config = dict(
    d_model=128,
    activation='tanh_gelu',
    routed_scale=2.83,
    head_dim=32,
    norm_place='pre',
    init_std_qkv=0.0533,
    lr=0.00194,
    beta2=0.98,
    weight_decay=0.17,
    warmup_steps=305,
    decay_shape='cos',
    doc_mask=True,
    train_tokens=360600000,
)
Below are experts of layer 10 (counted from 0) of a mixture-of-experts language model. Rows are named router (the router's row for the expert), up (a neuron's input weights, with its number), down (a neuron's output weights, with its number) and show model dimensions 0-127. Each number is 50 + 12 x the weight over its row's rms, rounded and kept within 0 to 99.
Before each expert's rows: a language model's description of what the expert responds to. This comes from a sample of Wikipedia text that the model never trained on.

# expert 28
What it handles: Sentence-ending punctuation. Periods, quote-periods, colons, semicolons and line breaks that end a clause or sentence, plus conjunctions like but, while, where, and includ-.
router:34 48 39 53 56 55 53 58 41 43 41 41 70 54 39 66 45 48 51 49 44 49 77 36 42 61 41 59 42 52 43 58 65 62 40 53 42 58 48 59 61 63 48 53 27 56 29 52 35 38 58 54 64 52 43 61 69 60 51 48 43 46 56 63 58 46 60 65 43 54 51 67 55 95 44 59 61 56 37 64 36 39 59 74 58 38 67 73 45 31 81 46 37 46 51 61 33 66 35 40 54 56 40 49 62 39 37 42 33 62 59 63 37 55 57 36 55 40 26 39 45 75 56 54 33 52 43 47
up2:49 29 60 54 61 68 33 43 52 30 41 49 38 32 56 48 67 64 39 38 59 72 55 69 53 51 75 26 65 63 58 53 44 55 57 42 60 46 48 65 58 36 73 44 59 50 64 56 39 52 40 40 63 13 53 41 55 44 46 33 58 56 58 30 30 33 53 39 64 42 34 57 56 51 53 55 54 64 53 64 47 51 70 38 34 51 35 52 63 47 47 48 56 52 41 46 47 54 59 46 32 50 67 64 47 76 61 55 36 51 24 63 43 29 41 58 53 34 64 56 30 34 50 44 51 59 63 45
down2:28 41 59 42 59 70 56 82 58 63 62 66 44 58 55 26 64 50 43 55 64 64 47 43 32 35 44 61 53 66 53 61 53 49 51 57 53 39 63 47 59 57 46 41 55 41 45 55 54 51 51 41 56 64 63 56 53 22 69 49 58 43 55 35 47 60 69 57 36 60 64 52 42 66 58 48 56 63 51 48 67 69 48 25 60 53 27 35 58 50 44 37 65 54 53 52 41 62 57 73 47 58 38 50 31 41 62 49 23 55 48 71 58 28 53 50 49 43 58 18 53 34 51 31 49 69 29 46
up3:46 36 31 47 65 67 36 45 28 40 84 29 61 29 62 60 28 72 53 49 54 53 46 54 59 40 56 43 61 61 58 66 41 42 52 44 37 52 68 49 43 53 54 30 48 40 72 51 52 58 54 34 41 43 70 37 46 42 30 58 66 58 41 50 62 33 56 42 59 36 53 30 46 49 56 28 40 43 48 47 70 76 45 50 39 37 48 49 41 55 47 67 34 46 47 44 52 26 48 60 37 44 43 70 61 53 76 67 54 62 25 52 59 43 48 58 63 53 58 50 60 47 40 27 44 49 55 55
down3:65 48 41 48 59 57 41 28 54 36 47 26 66 50 53 52 40 48 57 46 50 49 74 54 56 56 61 63 58 36 74 41 68 51 31 47 52 63 51 50 67 46 57 59 32 46 46 44 55 50 58 42 52 50 60 62 44 43 25 33 60 40 44 39 59 46 48 78 56 46 55 49 50 99 38 70 56 53 42 49 47 46 63 51 43 30 46 52 48 40 86 42 45 71 25 50 50 41 43 47 37 58 40 72 60 59 48 55 46 53 47 40 50 33 42 53 47 56 38 37 57 73 42 66 48 59 37 72
up4:51 38 56 54 45 34 69 39 40 59 37 72 43 41 62 52 43 55 59 50 44 43 58 44 71 25 68 32 36 48 64 50 52 57 63 64 65 17 53 60 41 40 55 50 52 56 61 43 35 52 45 44 42 42 34 49 48 58 49 77 51 76 44 40 46 63 38 29 59 57 63 30 47 41 45 54 53 60 50 50 80 51 37 53 29 43 37 44 43 43 42 51 41 35 68 67 55 65 73 57 41 65 48 73 73 40 51 50 43 40 54 52 53 60 57 50 31 65 35 60 33 48 62 26 66 58 52 46
down4:47 54 46 62 47 70 34 27 37 31 45 50 61 50 46 49 40 49 47 67 51 56 57 60 40 45 79 71 40 50 51 50 51 54 56 44 37 30 60 53 36 39 48 40 34 71 64 62 50 67 67 60 71 53 58 38 66 44 47 62 42 55 47 63 49 57 56 02 42 56 45 52 39 53 61 61 42 56 70 44 51 41 39 75 42 37 41 41 46 66 31 38 48 54 45 47 29 44 42 62 34 53 56 70 60 44 48 92 49 40 66 49 40 42 45 50 45 68 48 47 46 46 49 56 40 59 37 54
up5:46 57 68 54 30 56 36 32 61 67 33 60 30 45 44 35 38 36 32 46 53 69 30 49 54 49 44 46 62 51 51 31 50 48 46 30 53 47 49 48 49 39 46 74 56 52 59 26 35 50 56 58 34 36 40 57 45 53 57 62 50 57 41 55 44 59 27 39 43 27 50 27 44 43 74 50 52 59 75 27 48 58 34 51 47 38 57 47 61 61 54 59 73 51 46 27 47 49 53 72 37 33 57 37 38 49 52 51 32 37 36 70 69 37 31 57 55 66 60 53 48 49 45 53 47 22 55 52
down5:29 57 40 44 77 45 42 51 60 31 47 37 51 64 44 59 44 47 59 49 74 72 47 35 19 35 32 46 50 45 57 44 50 30 46 69 52 78 56 50 58 53 46 41 53 41 58 44 44 61 33 61 36 68 54 39 51 42 19 49 50 18 32 52 54 49 61 55 58 48 68 60 45 63 38 49 47 68 57 41 38 41 57 60 28 54 45 61 51 54 71 52 55 39 47 42 49 44 51 45 48 54 35 49 57 39 47 56 59 72 55 25 37 52 35 41 57 31 41 37 43 74 42 62 59 66 37 57
up6:44 35 58 61 45 59 48 45 53 47 59 48 35 39 61 53 60 39 71 51 57 30 56 43 72 46 46 52 54 25 54 49 53 42 62 00 48 55 64 22 52 37 45 45 46 37 66 45 56 61 52 59 43 52 72 42 54 39 43 32 67 32 48 34 29 37 40 44 57 50 45 30 38 54 63 44 48 53 49 56 61 58 47 34 51 57 53 62 58 74 61 54 47 39 29 51 56 37 40 44 26 44 61 46 43 71 47 58 32 52 52 59 35 47 20 74 60 47 45 42 45 51 48 65 56 45 48 50
down6:42 52 55 50 27 35 53 47 41 55 42 52 64 54 57 56 50 44 20 34 56 61 62 46 47 50 71 41 58 44 44 28 63 51 35 68 62 49 40 48 43 39 68 49 60 39 26 43 44 22 57 54 55 50 66 40 27 54 47 53 63 61 43 58 82 35 45 94 53 40 48 52 62 68 27 60 40 36 50 45 42 56 35 51 71 52 45 49 38 36 73 50 53 66 54 38 43 52 42 51 62 55 50 59 54 46 55 37 60 61 34 62 52 44 47 34 47 40 50 35 61 55 52 50 38 45 68 25
up7:77 61 48 58 69 61 32 34 65 41 50 44 56 45 62 37 52 42 52 52 46 44 38 42 51 30 71 48 59 47 59 38 50 39 54 51 80 31 47 56 40 50 47 56 62 52 56 27 70 68 63 47 51 42 61 38 43 39 52 50 51 49 30 38 37 64 46 24 54 27 53 31 22 43 44 49 39 38 57 22 64 54 44 40 19 59 47 37 51 53 34 50 54 46 49 74 59 44 65 62 43 42 57 49 38 57 69 51 59 41 33 60 58 43 33 50 33 40 61 63 50 42 51 56 69 56 68 50
down7:50 48 73 65 60 38 52 52 67 55 46 43 30 39 77 79 30 37 50 51 51 57 64 50 57 70 49 69 43 35 47 48 71 57 35 56 47 56 45 35 43 49 52 57 46 43 35 52 52 53 48 68 29 42 49 37 50 52 55 39 28 52 47 27 58 37 70 57 56 45 50 33 46 53 62 31 64 45 45 48 45 55 50 61 44 36 45 31 56 38 70 37 53 54 69 49 45 35 53 54 27 66 41 45 70 39 65 45 40 64 45 50 45 37 50 54 42 41 76 58 47 22 23 40 54 61 43 27
up8:48 45 51 65 40 59 54 14 44 58 62 41 42 34 46 42 45 49 40 48 45 46 54 78 40 33 77 51 44 62 58 71 30 38 50 36 59 76 57 46 34 55 68 48 49 36 66 54 50 53 58 55 35 35 48 28 44 50 35 55 46 40 37 38 64 28 41 35 72 47 26 16 50 51 60 44 32 59 52 33 48 52 46 56 45 61 58 59 46 52 51 63 58 33 55 79 51 32 60 38 42 43 48 49 50 46 62 67 48 64 36 51 39 36 34 51 58 64 49 43 50 48 36 46 55 33 48 44
down8:70 35 60 59 47 46 74 11 34 59 34 49 38 35 54 57 36 40 55 49 41 26 75 46 30 50 69 53 53 37 40 74 49 63 55 57 54 53 61 33 31 64 53 51 51 55 27 64 55 50 51 65 49 66 41 34 44 53 73 48 59 60 40 42 58 33 51 50 63 44 46 39 33 48 55 40 53 38 55 25 69 47 31 54 63 56 48 50 58 35 52 51 32 51 38 52 45 37 39 42 45 56 21 47 39 42 51 52 39 57 55 59 38 25 40 41 37 66 36 39 47 59 48 51 46 52 36 61
up9:55 58 41 56 56 49 37 54 52 56 53 44 54 48 44 48 44 55 67 52 66 63 41 43 57 41 62 50 63 55 55 42 55 42 61 16 60 42 51 56 51 33 42 51 56 31 52 42 43 71 53 56 50 39 53 24 59 36 42 39 59 38 22 54 49 56 47 36 66 33 39 23 46 46 54 58 61 62 56 50 68 73 38 47 27 46 48 39 57 52 47 44 48 57 36 43 61 16 40 34 39 53 35 70 47 68 73 60 47 56 38 27 43 48 25 55 27 41 58 66 42 49 38 44 82 56 44 46
down9:48 39 45 49 27 40 42 52 39 30 37 65 40 63 41 52 49 52 44 47 50 52 56 60 67 49 58 33 53 56 42 57 46 71 45 23 23 62 45 45 32 36 28 54 43 54 42 31 32 41 76 38 46 65 57 66 59 68 52 53 53 53 47 55 63 50 30 21 53 45 47 59 60 61 53 56 53 54 50 44 46 40 40 57 59 37 46 36 62 42 45 35 50 58 53 48 33 34 47 36 57 49 67 59 80 44 35 31 40 69 58 56 13 54 55 60 49 54 62 46 55 54 45 61 76 54 41 30
up10:41 38 47 47 43 71 45 33 50 33 57 34 44 44 48 50 34 46 70 60 46 47 50 43 45 43 76 64 68 54 43 87 45 52 54 40 50 53 61 41 39 52 46 50 51 23 86 37 40 48 31 40 52 34 44 50 26 50 35 34 47 37 42 57 52 42 42 32 62 38 66 34 42 47 35 42 40 49 55 64 66 35 45 43 33 58 43 45 60 49 54 62 42 65 35 66 56 49 41 68 39 32 40 64 40 76 64 53 53 62 34 72 68 50 43 43 41 47 57 39 54 54 66 53 45 59 65 51
down10:63 64 54 53 35 56 44 49 40 54 63 45 55 34 60 50 59 47 48 49 38 54 60 55 64 80 25 36 46 57 49 32 34 69 63 42 47 35 64 49 48 49 58 42 63 50 34 26 55 47 47 41 65 55 48 59 61 77 55 73 66 37 61 46 55 44 31 52 67 62 63 36 46 62 65 73 66 57 53 57 49 40 49 34 47 69 51 28 57 28 60 57 53 51 42 38 41 39 61 44 71 29 46 57 50 59 54 47 66 68 69 59 46 60 52 31 67 45 67 48 27 41 45 25 44 56 47 61
up11:51 43 35 69 68 33 48 41 52 64 57 39 40 39 46 30 30 67 31 42 46 32 52 37 42 35 41 37 44 58 41 54 44 42 61 51 45 40 64 79 44 41 59 46 42 42 71 44 59 39 47 58 37 39 48 45 43 33 39 53 61 62 45 40 49 52 45 42 57 53 60 33 36 52 45 44 44 49 42 52 56 72 62 54 43 52 41 48 30 70 56 79 46 58 45 56 46 39 66 53 48 42 99 75 65 54 61 49 65 55 53 61 61 49 52 44 55 61 63 57 52 58 23 48 51 34 72 42
down11:30 41 49 51 49 47 43 39 53 60 43 41 53 40 62 48 43 51 67 37 39 65 62 49 50 67 37 51 49 62 52 59 65 39 38 65 51 45 47 59 63 59 51 38 40 57 44 41 53 36 50 35 58 52 56 56 51 61 43 71 51 55 44 51 52 52 72 81 45 37 41 59 67 99 55 70 51 37 47 54 51 55 80 46 65 39 43 70 59 27 89 38 44 43 55 53 47 34 50 67 39 58 47 53 60 38 59 52 34 42 37 38 43 54 42 41 51 62 35 59 44 54 54 60 36 43 48 50
up12:61 41 53 40 62 42 34 52 78 52 71 35 48 30 77 27 35 53 45 52 73 37 52 45 61 47 44 37 59 28 66 67 42 42 47 50 51 65 60 48 56 22 33 34 47 54 65 61 62 43 44 49 37 46 47 38 49 49 35 49 60 47 46 48 47 69 45 38 62 57 57 44 53 46 51 29 45 54 50 40 66 51 39 32 38 67 54 53 45 58 51 82 37 68 51 43 51 42 62 77 42 43 69 68 43 64 62 71 72 54 38 55 34 42 40 62 51 60 49 49 57 47 35 45 50 36 46 35
down12:58 54 58 43 53 35 50 47 67 55 38 41 64 46 54 56 73 52 59 53 75 46 48 48 39 59 48 65 41 36 50 30 61 32 57 69 40 61 46 61 74 56 60 69 49 28 34 53 43 42 58 52 72 53 66 35 31 43 39 48 58 46 52 48 57 56 62 61 60 50 39 44 58 67 55 59 58 38 48 39 39 37 44 37 73 49 63 89 47 42 83 74 30 55 42 47 45 61 58 54 49 47 47 64 43 25 60 62 53 38 44 54 50 59 56 36 44 33 35 49 59 48 28 44 40 44 30 51
up13:61 29 52 50 24 76 60 40 44 65 69 54 55 51 44 54 48 46 50 56 54 47 47 44 55 62 70 61 31 39 46 71 61 44 58 34 48 43 54 58 44 41 47 42 64 34 47 44 59 72 48 41 59 50 63 47 10 50 52 82 50 57 45 38 69 56 65 35 46 44 56 48 52 36 48 43 52 64 52 26 43 54 35 33 51 55 33 41 53 60 28 55 70 34 64 29 47 30 52 53 52 22 51 55 45 60 70 69 41 53 62 44 55 35 51 64 56 52 55 41 54 29 50 40 47 32 49 42
down13:50 62 47 63 19 25 57 46 37 50 40 54 57 49 53 60 49 46 78 35 39 45 53 48 56 56 57 44 50 46 55 27 61 57 51 33 51 53 59 46 22 47 37 42 74 49 40 38 64 49 50 43 39 42 51 51 44 51 42 60 51 34 47 56 67 55 50 38 43 49 55 48 52 29 44 48 48 79 51 29 59 55 59 25 66 67 57 45 62 59 57 49 61 60 35 76 43 34 46 63 32 52 47 64 29 58 56 34 63 26 82 54 42 38 68 62 59 38 52 49 37 30 45 35 45 51 53 37
up14:43 31 37 70 32 43 16 25 40 60 58 51 41 32 65 40 50 29 71 40 35 62 54 49 62 47 50 36 61 40 51 49 45 47 56 25 55 46 53 50 42 31 56 49 45 51 81 37 42 59 32 45 40 40 69 21 32 22 46 64 52 39 48 36 64 50 38 45 81 42 59 46 30 49 39 47 42 50 41 57 43 51 50 46 43 65 55 54 48 53 53 52 57 45 51 47 54 45 62 36 47 40 67 57 59 57 68 52 40 67 37 64 47 33 31 57 52 40 55 52 71 46 43 51 48 38 64 38
down14:31 44 48 45 35 46 65 32 41 44 58 61 51 36 44 53 47 55 32 40 33 61 54 47 62 65 49 58 48 51 38 53 51 44 43 50 62 24 50 43 39 41 53 35 47 43 70 57 42 55 66 55 46 46 54 37 57 40 53 51 62 54 57 67 53 47 44 99 51 64 39 57 57 66 53 63 42 47 43 54 67 48 44 73 70 54 48 50 48 35 47 41 55 43 54 45 56 50 64 48 43 55 54 57 64 59 58 39 47 43 30 57 52 37 18 46 39 53 38 48 50 73 43 60 62 47 76 35
up15:47 37 32 38 65 39 40 41 55 57 63 44 36 30 49 36 40 40 50 66 34 36 45 46 63 37 42 36 46 40 62 42 54 39 27 34 42 47 78 51 50 39 31 50 43 50 56 36 40 46 51 54 40 51 90 44 48 53 42 63 75 52 51 34 35 54 33 40 73 60 54 30 66 50 61 41 48 40 49 54 43 41 49 48 43 55 28 47 63 58 50 47 48 48 35 40 56 53 61 37 30 46 65 57 71 47 43 66 44 59 22 40 36 44 36 44 30 38 51 40 75 45 47 67 68 46 53 50
down15:30 45 55 49 60 50 64 32 48 41 46 44 70 56 65 52 62 63 52 35 42 50 73 40 48 56 57 28 59 60 45 55 60 43 47 65 59 56 44 66 48 55 61 29 35 55 82 49 54 54 46 39 52 26 51 45 51 52 37 62 43 69 51 59 45 48 43 93 40 46 32 56 57 99 40 65 42 35 44 52 36 50 76 56 73 37 72 60 51 51 58 56 63 45 61 45 47 46 50 66 40 35 44 50 48 33 59 55 48 46 38 70 48 53 49 51 46 60 45 52 46 50 42 55 55 58 40 46
up16:47 27 31 43 70 46 40 22 44 64 67 47 35 49 71 46 42 32 40 43 34 56 53 43 74 40 46 38 59 38 51 52 58 42 36 18 39 36 67 53 45 36 42 54 48 60 61 35 36 54 33 54 30 45 67 54 43 46 43 72 56 54 51 49 62 35 37 42 47 51 60 56 50 48 27 43 59 51 49 58 42 56 50 41 42 65 30 47 28 52 46 47 67 50 52 32 60 57 51 36 43 53 72 60 69 40 65 58 61 53 43 49 48 33 27 48 11 48 55 40 62 48 42 56 62 48 62 44
down16:37 44 45 41 47 31 68 28 58 44 46 38 58 37 51 53 51 67 52 24 48 55 66 44 38 54 44 47 44 52 49 62 47 35 25 76 58 53 40 57 51 49 52 25 32 48 68 60 47 47 55 38 62 39 42 40 57 41 44 60 53 68 51 61 49 57 51 96 54 62 43 58 55 99 59 54 47 44 37 58 46 54 60 60 63 27 58 61 52 53 61 50 68 52 67 46 57 40 46 50 45 65 40 47 73 53 53 58 44 42 39 56 35 59 55 38 40 47 37 66 48 51 44 63 48 46 40 43
up17:46 25 46 31 59 33 43 43 57 67 58 37 36 62 86 62 42 62 45 46 61 48 52 69 57 49 64 54 63 33 60 36 57 35 41 48 56 37 51 51 59 51 44 38 47 37 57 39 53 42 61 37 45 45 55 55 30 51 43 57 55 68 34 40 31 73 52 32 49 35 58 33 58 51 53 65 30 35 51 28 58 39 46 35 40 38 57 54 36 45 48 68 48 42 53 61 48 16 54 62 46 37 70 48 51 65 54 55 29 50 49 55 62 32 53 60 40 48 72 57 34 54 72 52 77 48 59 52
down17:46 35 68 48 55 40 47 53 45 58 39 50 27 52 49 54 56 49 55 39 72 50 56 57 50 60 38 54 59 54 46 51 46 50 62 59 42 52 57 52 56 47 43 48 42 69 46 56 46 20 48 51 42 45 53 57 71 59 36 37 46 48 37 45 56 43 84 98 51 60 47 61 69 72 68 46 23 57 47 43 50 42 50 41 44 42 33 37 50 38 72 45 72 42 58 57 44 41 36 75 50 53 61 45 50 61 57 46 44 54 41 28 43 52 49 62 57 46 41 80 33 54 63 74 38 50 70 61
up18:47 44 43 61 66 28 44 43 63 66 77 35 44 28 49 36 30 60 47 46 45 22 52 46 34 38 34 39 48 59 69 58 39 37 54 33 45 46 66 61 38 48 54 39 42 41 50 57 55 48 58 50 22 40 56 41 44 37 50 54 63 52 44 34 41 56 32 39 62 60 39 41 51 50 47 31 34 56 49 46 52 70 48 51 52 58 48 57 37 64 53 68 52 48 68 64 50 35 57 52 35 67 83 67 58 47 54 60 74 67 23 62 64 53 35 51 51 68 48 44 55 50 31 42 45 30 60 39
down18:38 45 51 60 56 35 52 27 51 59 38 38 61 37 71 55 50 44 64 25 53 60 79 46 36 65 60 52 51 52 42 51 63 40 44 64 60 44 41 67 65 46 57 50 44 44 33 41 55 42 41 36 59 36 54 41 49 54 44 71 49 52 47 51 56 51 73 69 47 30 32 56 68 81 49 72 55 42 43 44 54 39 82 46 66 43 53 77 49 46 89 52 46 53 48 50 29 44 48 72 42 45 52 61 48 44 66 54 49 38 29 46 50 53 46 39 51 61 29 53 58 61 46 50 34 49 41 55
up19:54 49 37 46 66 40 51 38 46 40 69 61 24 50 40 44 56 27 42 52 45 37 56 52 71 20 58 65 74 80 55 38 51 52 44 56 56 45 60 66 24 31 49 58 53 49 68 34 42 47 54 49 44 52 43 39 45 69 31 42 44 55 55 45 28 32 32 34 30 58 64 44 53 45 50 15 64 46 57 32 50 63 42 50 53 40 40 40 68 72 45 51 65 68 47 39 45 48 57 53 34 52 69 46 48 49 33 52 47 35 40 56 68 39 46 44 53 47 58 52 40 58 38 40 57 48 49 32
down19:45 61 31 51 36 40 46 33 48 56 52 41 52 54 57 58 46 62 48 28 54 51 38 50 47 31 53 47 48 55 47 55 66 20 29 46 13 44 75 33 65 49 47 57 54 58 66 48 51 39 77 40 31 21 52 52 52 51 37 69 44 36 48 61 35 33 41 34 58 43 61 36 49 65 53 53 56 47 41 58 55 56 52 52 68 43 65 51 56 61 47 48 56 41 48 51 64 41 70 59 30 43 37 41 58 48 42 51 45 44 54 56 16 25 20 54 50 56 58 40 43 72 40 57 48 40 54 55
up20:46 41 46 39 46 48 64 47 73 55 69 50 33 49 63 13 35 50 55 56 59 58 44 52 54 57 64 52 41 39 59 40 58 55 48 57 67 48 40 40 42 36 62 50 65 36 62 48 60 60 52 30 20 46 69 30 50 33 52 49 72 56 66 46 59 53 48 36 63 43 46 45 56 33 55 38 55 50 50 47 67 72 34 35 48 76 38 38 61 49 20 62 57 71 56 56 53 16 57 60 50 57 55 40 48 67 59 70 62 47 45 60 42 45 47 54 62 60 49 49 61 31 53 45 57 31 36 36
down20:46 63 46 64 63 53 59 36 51 50 66 37 48 48 34 51 33 51 47 56 41 63 35 52 40 52 55 41 27 50 47 40 71 53 59 45 68 45 64 50 26 54 58 45 73 28 38 53 39 53 59 51 41 51 54 40 39 63 56 58 46 47 49 37 61 51 46 19 53 48 63 32 54 50 33 34 53 60 61 70 50 56 57 49 41 48 45 60 54 47 26 68 82 48 35 35 49 51 59 58 50 63 64 71 70 48 51 51 55 88 28 55 51 50 45 38 42 62 47 26 51 41 33 38 45 30 37 68
up21:46 59 36 47 55 53 47 47 57 49 82 38 51 32 45 45 29 72 52 55 52 31 42 35 69 43 47 46 60 61 60 32 44 25 55 43 43 27 63 54 42 34 57 42 44 51 57 36 43 39 60 63 36 45 52 23 41 45 45 67 60 71 53 51 39 57 35 36 40 47 47 48 66 51 56 26 47 40 51 55 55 49 54 54 47 59 33 51 35 72 54 61 43 58 50 49 46 39 63 32 54 56 76 60 53 56 53 67 87 34 24 57 46 50 31 53 51 69 54 62 62 54 31 47 57 44 51 27
down21:32 45 54 43 54 39 49 37 54 56 44 26 65 43 55 46 45 46 61 34 47 54 64 42 52 62 48 47 54 66 58 50 67 38 32 56 54 46 36 66 55 45 58 32 36 47 53 46 48 49 48 39 57 26 55 53 50 59 40 63 48 57 53 52 34 53 66 70 48 34 39 60 57 97 57 68 65 40 50 53 41 43 83 54 66 38 67 68 53 58 97 41 52 50 58 44 41 34 49 69 46 35 45 58 51 54 61 54 49 44 24 43 49 55 47 44 52 63 37 56 53 54 37 65 41 59 41 62
up22:67 43 51 55 46 47 58 51 59 53 76 62 40 54 56 40 42 47 41 52 52 45 38 40 48 30 52 39 51 67 61 50 41 36 67 42 65 47 66 59 46 40 53 70 67 29 64 41 59 69 46 34 40 55 72 23 43 30 60 43 52 55 30 50 44 59 40 38 57 45 42 45 50 21 56 38 45 44 53 37 49 57 27 42 35 51 44 26 49 41 30 57 68 49 58 53 67 34 46 55 30 32 69 67 55 73 63 57 60 48 24 53 63 49 52 56 38 53 66 45 68 34 67 53 63 39 48 41
down22:71 43 51 79 28 52 46 59 68 46 54 62 34 28 28 67 71 49 48 43 46 61 48 63 61 58 45 59 42 54 56 57 45 59 36 74 76 47 43 57 60 58 65 42 53 49 31 37 58 64 59 45 48 57 58 50 52 29 35 47 24 59 50 53 48 48 46 60 41 29 51 55 31 32 57 55 45 35 43 49 45 60 55 64 53 49 46 40 48 60 55 55 68 48 61 41 55 48 49 66 48 36 56 33 58 64 73 48 79 69 36 65 47 46 44 55 59 57 39 63 49 22 24 53 59 35 44 37
up23:54 49 67 32 39 57 47 47 55 52 59 60 14 36 47 70 48 54 33 59 50 29 48 36 58 40 68 51 53 59 47 32 54 58 51 48 58 62 59 49 48 43 48 60 63 34 76 52 50 50 52 59 35 49 65 45 22 50 57 47 66 53 63 36 51 43 18 19 68 54 48 40 60 36 44 53 57 38 59 39 63 62 46 39 38 64 50 40 36 58 30 40 62 49 53 37 51 45 62 52 51 53 59 44 46 62 60 63 72 39 28 72 64 50 55 48 39 71 71 40 67 40 53 60 56 41 61 63
down23:31 31 37 46 66 64 44 61 53 66 60 49 32 52 46 30 41 44 43 56 78 41 45 42 41 44 57 36 52 37 57 33 38 48 53 70 39 47 65 40 60 82 51 60 35 43 50 28 32 55 48 44 48 60 59 38 59 46 46 34 57 64 47 53 59 52 52 30 59 55 66 54 30 51 65 68 34 68 67 35 49 47 49 59 35 40 65 58 55 49 59 34 45 53 51 63 41 55 33 37 35 39 66 48 75 63 61 48 36 63 53 52 42 66 63 48 46 45 47 58 21 42 51 66 56 34 74 39
up24:49 41 47 39 44 40 48 63 49 61 75 34 67 43 76 44 34 64 48 60 62 46 47 42 58 41 43 39 50 50 65 60 51 43 46 49 60 28 63 47 43 40 36 50 53 60 50 67 62 44 56 62 35 42 56 34 61 28 27 68 52 45 39 57 56 39 51 35 79 43 41 33 35 49 30 51 50 66 46 43 50 75 49 47 47 48 50 45 40 61 50 72 49 47 57 29 55 48 76 60 39 32 37 54 61 62 71 57 55 23 47 56 51 33 36 33 26 53 43 77 65 45 38 55 56 38 49 40
down24:55 43 38 42 52 60 31 59 45 32 30 58 67 73 54 64 56 54 27 68 80 47 47 65 48 31 55 57 45 51 51 49 67 56 25 50 29 57 46 61 49 41 57 42 33 35 39 48 43 53 55 24 43 74 39 49 51 47 66 44 36 67 55 59 44 72 51 65 72 55 41 58 68 60 54 35 44 46 36 74 45 42 39 56 63 37 34 61 67 39 44 47 31 46 38 53 47 68 54 52 44 49 55 67 62 38 49 69 49 59 67 45 36 62 75 51 32 39 57 40 53 57 48 48 57 57 40 53
up25:50 67 41 53 51 49 49 44 53 69 56 48 56 64 51 63 43 62 47 48 41 44 46 32 58 51 46 43 61 62 46 44 59 31 77 35 56 20 59 52 47 44 29 71 53 33 48 53 59 73 60 65 33 39 56 30 58 25 44 57 53 40 35 30 48 77 47 39 58 44 53 46 49 51 58 64 52 37 48 50 61 73 47 56 41 47 37 42 52 61 43 63 53 63 37 45 57 29 40 43 37 42 47 64 50 77 62 64 49 46 34 46 47 61 16 33 31 34 56 73 49 46 35 48 67 48 65 43
down25:52 32 46 65 33 45 59 49 32 38 40 63 49 48 49 48 42 55 42 54 67 49 54 58 47 40 70 44 60 59 46 58 36 58 56 27 28 51 63 36 43 26 39 24 62 27 53 48 27 40 83 35 56 56 52 62 58 53 56 49 56 37 61 62 49 49 33 38 63 37 41 67 52 66 36 68 57 48 45 50 46 55 41 57 51 44 37 42 63 17 52 36 47 50 46 47 45 37 53 26 50 60 40 64 69 48 38 51 47 48 50 35 34 60 57 68 49 76 53 60 50 70 54 56 78 45 58 40
up26:72 56 47 66 51 49 38 38 46 61 66 74 44 40 59 63 48 50 53 60 47 55 56 45 49 36 57 36 46 39 57 48 26 43 47 73 61 49 38 64 51 36 42 46 55 50 61 37 49 58 40 66 44 71 37 28 24 65 55 48 46 45 63 53 54 45 44 57 50 41 73 39 62 39 48 47 52 39 73 53 52 68 32 43 50 50 32 49 46 55 38 45 40 75 54 56 57 49 58 39 57 39 86 56 44 43 58 51 51 44 50 90 58 54 30 49 52 56 61 57 86 44 45 63 63 39 67 64
down26:26 63 38 61 78 46 65 60 65 64 55 65 45 49 60 48 47 52 51 57 54 31 71 51 68 53 47 45 59 57 51 51 42 59 36 61 35 53 63 63 55 51 51 20 58 56 67 36 58 25 44 39 58 57 55 65 45 52 50 55 87 32 54 32 60 38 60 45 43 72 42 52 54 39 36 36 41 37 51 56 62 51 65 25 57 41 59 56 35 68 48 58 51 54 45 64 46 41 62 56 77 70 58 55 44 74 61 56 58 68 65 37 46 51 43 59 40 53 55 44 62 37 59 70 43 35 52 60
up27:63 43 50 45 51 48 56 56 55 60 68 53 26 63 67 23 52 41 45 51 43 48 47 49 66 41 64 65 63 24 55 27 46 42 64 52 67 38 54 58 39 32 53 44 73 44 56 33 66 58 35 60 41 58 50 37 42 35 35 36 63 48 41 39 59 61 34 28 54 33 50 30 44 28 35 56 44 35 46 37 58 53 47 27 46 59 41 32 43 55 42 65 66 54 47 44 57 36 70 51 34 43 67 65 47 62 62 62 64 41 39 56 58 49 29 41 56 51 72 50 60 26 45 47 61 37 63 55
down27:47 46 31 72 72 43 46 55 57 38 51 52 42 58 45 52 75 54 47 71 65 74 47 51 67 64 79 73 21 53 52 53 43 65 48 58 54 38 43 38 34 59 51 67 55 49 37 56 45 53 65 50 52 46 24 46 49 59 37 50 67 53 60 27 37 49 41 47 60 38 57 39 45 52 55 25 30 25 32 46 34 57 61 53 68 70 58 46 31 61 35 41 41 43 59 34 60 49 60 52 61 40 77 41 51 52 44 58 36 60 57 55 56 59 69 46 54 62 55 58 68 49 32 54 47 54 59 47
up28:65 54 65 47 48 41 51 57 85 38 69 56 37 61 47 34 49 66 63 58 57 37 40 53 59 39 64 47 43 45 59 56 45 20 53 48 65 45 37 50 22 69 56 51 63 44 57 50 70 60 55 64 35 54 67 51 53 38 60 35 43 47 50 30 42 67 34 20 68 55 40 21 46 42 51 48 44 39 50 17 64 44 51 41 53 57 34 36 52 56 35 67 57 53 65 60 68 38 59 58 55 45 47 29 57 56 52 58 53 34 36 48 43 58 65 53 42 47 57 46 41 35 47 43 65 51 65 41
down28:56 41 59 67 45 28 48 68 44 67 41 60 34 39 50 69 61 44 69 54 53 63 52 57 45 54 34 62 55 53 66 62 53 56 27 47 45 38 27 50 53 52 22 84 21 56 31 58 73 44 57 55 68 52 45 41 52 71 42 39 29 23 45 47 49 46 55 39 38 51 52 55 39 50 42 51 50 49 31 55 37 23 42 51 45 53 49 39 34 71 41 54 57 74 49 74 44 43 49 33 56 48 44 57 62 58 47 35 35 45 52 71 53 55 52 45 41 45 64 45 57 39 42 44 37 46 43 67